python train.py --n_layer=10 --d_model=512 --n_experts=32 --experts_per_token=3 --d_expert=160 --d_shared_expert=0 --activation="silu" --moe_layers=[0, 1, 2, 3, 4, 5, 6, 7, 8, 9] --router_score="softmax" --normalize_top_k=true --routed_scale=1.0 --balance_loss=0.0021 --balance_bias=false --router_z_loss=0.0001 --router_bias=true --init_std_router=0.0349 --lr_router=0.000384 --n_head=4 --n_kv_head=1 --head_dim=128 --vocab_size=9341 --norm="rmsnorm" --norm_place="out" --norm_eps=1e-05 --positions="rope" --rope_base=10000.0 --rope_fraction=1.0 --qk_norm=true --attn_scale=0.0884 --tie_embeddings=false --parallel_block=false --init="uniform" --init_std_qkv=0.02 --init_std_o=0.00447 --init_std_up=0.02 --init_std_down=0.00223 --optimizer="adamw" --lr=0.000735 --beta1=0.9 --beta2=0.99 --weight_decay=0.14 --lr_head=0.0036 --warmup_steps=354 --schedule="wsd" --decay_fraction=1.0 --decay_shape="linear" --final_lr_fraction=0.0 --batch_tokens=[32768, 65536, 98304] --seq_len=1024 --doc_mask=true --train_tokens=434900000 --steps=7029 --dataset="wikipedia_en"
Below are experts of layer 7 (counted from 0) of a mixture-of-experts language model. Rows are named up (a neuron's input weights, with its number) and show model dimensions 256-511. Each number is 128 + 24 x the weight over its row's rms, rounded and kept within 0 to 255.
Before each expert's rows: a language model's description of what the expert responds to. This comes from a sample of Wikipedia text that the model never trained on.

# expert 22
Description: Function words (that, which, who, it, had, has, not) and past-tense verbs like named, wrote, used inside narrative prose sentences.
up0 [149 169 158 129 123 148 130 126 105 143 135 140 149 153 122 132 129 133  99  93 130 176 109 124 135 142 182 153 113 197  91 105 135 129 144 127 112 106  98 154 194 114 138 128  83 125 113 159 116 106 140  84 147 155  94 149 117 138 143 128 105 173  99 140 120 149 141 111 123 123 104 116 129 109 114 105  84  81 159 106 119 158 164 140  97 139 116 138 136  87 132 122 115  96 127  97 130 169 135  73 101 120 148  94 112 164 141 154 131 119 139 154 124 138  84 134 147 124 126 101 131  98 124 129 151 146 156 151 107 135 151 116 117 114 168 117 148 122 102 120  98 153 168 113 149 155 137 147  97 106 129 143 119 138 142 132 128 131 166 162 130 163 118  67 138 142 142 118 166 125 110 101 125 162 113 159 132 120 159 123 147 108 133 125 141 111 151 150 155 105 153 170 142 158 118 141 126 147 135 117 108  95 139 134 126 126 150 113 109 144 131 132 100 100 108 156 121 151 177 141 129 120 106 168 109 140 124 148 108 152 143 120 171 131 124 178 157  99 144 119 128 148 180 109 120 131 137 151 115 130 128 120 144 104 175 131]

# expert 19
Description: Opening brackets and sentence or clause starters such as In, On, After, However, During, and verbs like took, be, under.
up0 [123 119 117 138  98 117 167 102 112  97  93 101 119  72  95 126 107 143 117 149 122  98 145 115  95 136 133 106  69 128 135 102 125 151 143 154 100  96 102 125 134 144 138 123 122 123 179  75 114 124 148 149 134 129 102  94 134 124 166 133 121 158 142 129 158 137 167 167 136 149 140 126 126 124 164  97 145  95 160 138 134 125 121 151 186 129 163 139 159 130 118  90 129 112 150 102 111 114 133 160  99 103 105 103 154 139  98 108 130  82 130 141 138 166 108 146 164 122 138 134 122 113 105 160 114 116 144 128 129 122 156 130 157 150 118 153 127 143 134 145 163 102 149 124 127 106 140  87 145 113 129 158  73 136 125 141  95 144 141 128 111 135  91 116 139 153 129 148 175 153 114 115 112 142 141  76 163 156  88 140 156 116 139  94  96 107 156 100 143 161 165  79  86 160 144 114 126 158 136 108 113 146 110 114 109 143 162 124  90 108 155 119 161 124 108 122 122 134 142 168  87  83 117 183 105 110  95 148 113 168 142 168 155 106 118  79 184 142 111 171 143 185 104  78 153 116 141 112 128 124 135 141 119 120 113 138]

# expert 28
Description: Consonant-initial word starts and syllables in foreign names and French titles, such as l'es, av, Zimb, St, Ch.
up0 [181 164 177 120 135 142 111 108 147 140 136 118 113 104 150 128 181 118 135 134 156  79 129 134 123  87 110 147 129  86 190 137 139 103 129 102 157 174  82 121 178 101 108 122 143 135 165 128  81  84 136 146 128 148 147 114 122 132 132 153 150 142 176 157 122 120 126 120 124 162 106  99 124 160 126 126 110 131 136 108 131 128 130  96 170 135 118 111 129 155 156 102 128 130 126 130 127 124 161 146 137 166 128  93 136 105 158 108 114 121 143 102 185 171 101 135 108 149 151 122  56 118 159 127  99 135 139 103  77 128 120  88 134 101 121 132 100 121  99 146  81 120 153 104  76 149 141 148 133  86 145  80 136 102 115 123  98 112 130 129 161 129 111 169 130 133 135 137 162 135 142 119 134 168 165 138 165 144 104 122  72 116 125 142  85 108 114  99 118 114 127 177 131 159 173 140 162 158 124 142 150 117 155 172 174 156 147  94 154 119 166 121 114 123 115 127 144 106 137 118 152 132 127 102 119 103 129 121 147 131 146 131 155 161 129 119 115 120  91 142 106 118  99 134  96 116 105 167 115 117 107 146 100 149 153 129]

# expert 0
Description: Prepositions and conjunctions in running prose, usually before an article or possessive, such as of, in, and, with, from, during.
up7 [141 115 114 134 105 124 150 137 132  95 128 116 114 174  74 128 124 135 126 127 182 131 121 106 112 157 153 141 130 153 170 176  92 108 136 101  70 113  62 115  72 173 132 112 115 127 156  89 157 128  90 141 143 135 122 156 162  96 110 130 144 128 150  97 144 119 139 141 116 104 116  99 143 173 122 109 108 152 173 202 144 123 134 142 107 108 125 113 132 110 102 136  98 133 118 123 129  97 124 108 122  87 119 125 108 136 125 125 117 126 172 135 145 160 123 100 118 103 153 148 123  88 125 102 121 114 146 179 132 144  69 116 130 140 140 137 151 171 126 124 118 113 100 121 101 157  93 200 124 153 120 159  89 139 162 138 105 150 151 123 116 153 161 155  72 147 127 117 128  62 141 159 126 152  95 101 128 126 130 132 138 110 132 115 142 118 108 148 169 123 124  78 102 146 101 131 143 156 146 122 139 111 145 121 161 110  75 168 124 104 127 143 120 145 110 132 126 146 141 162  96 163 151 150 113 156  87 100 121 152  95 123 167 142 147 163  86 132 116 152 142 168 132 116 145 123 108 133 111 126 107 114 112  96 136  66]

# expert 30
Description: Opening letters or syllables of foreign proper names after a capital, such as Har, Mad, Sch, Bar, in rosters and taxon lists.
up0 [137 141 137 109 118 102 158 145 140 117 116 114 147 144 153 129 112 159 121 180 113 155 125 120 112 120 134 132 146 131 144 117 115 127 131 128 182 136 132 162  91 104 152 111 139  88 132 104 121 157  82 162 147 110 137 152 102 158 188  77 132 129 136 113 142 119 140  87 141 118 139 129  77 143 146 139 127 115 167 168 107 147  84 137 116 106 118 146 125 148 121 158 142 123 134 141 164  91  77 134 154 116 110 108 137 122 125 147 120 118 134 114 125 130 108 116 132 118  96 118  91 151 114 128 133  89  97 176 145 122 132 123 158 111 148 126 160 119 118  90 116 131 123 154 105 164 115 145 152 125  91 121 129 115 127 159  92 120 129 155  51 112  79 108 124 163 111 161 127 144 108 146 162 100 141 105 176 141  76 132 113 106 134 117 126 148 109 120 103 101 109 165 121 149 112 118  79 135  68 145 104 133 207  77 148  88 111  73 114 145  65 110 128 164  81 138 109 132 163 115 123 123 146 126 107 130 113 136 129 149 158 108 151  80 131 143 145 139  96 192 131 166 148 115 112 132 142 139 126 113 139 141 129 114 141 120]

# expert 24
Description: Japanese and Chinese characters and byte pieces in romanization glosses, plus capital starts of foreign names, such as V-icksburg, Ram-ayana.
up0 [116 106 127 113 120 133  80 145  55 129 161  89 110 138  87 136 104 133 135 146  99 158 104 160 103 116 135 112 118 140 122 110 125 138 125 112  97 125 150  88 120 113 117  78 106 133 138 113 118 112 191 142 126 106 159 177 162 146 136 137 152 122 121 108 138 102 125 112  81 142 116 142 124 104  85 142 100 159 118 117 123 105 113 129 153 168 112 121  88  78  82 117 105 113 147 134  99  98 103 101 104  89 121 139  96 105 109 162 141  94 145 130 143 110 121 109 114  87 130 118 132 129  98 123 143  77 123  88 135 121 173 163 125 159 108 118 150  91 150 148 118  80 127 117 125  94 118 150 171 133 142 168  65 131 135 137 126 160 129 144 127 116 121 115 126 108 124 111 121 117 133 133 148 103 146 140 117 101 103 137 146 112 110 106 135 140 155  83 110 167 126 105  86 140 135 130 112 122 140 134 108 126 157 123 144 123 132 166 115 132 111  95 124 173 108 171 129 121 151  85 144 129  99  90 139 103 156 108 124 151 134 117 116 153 170 139  80  90 147 125 107 153 133 111 122 114 125 125 122 139 133 164 142 126  96 165]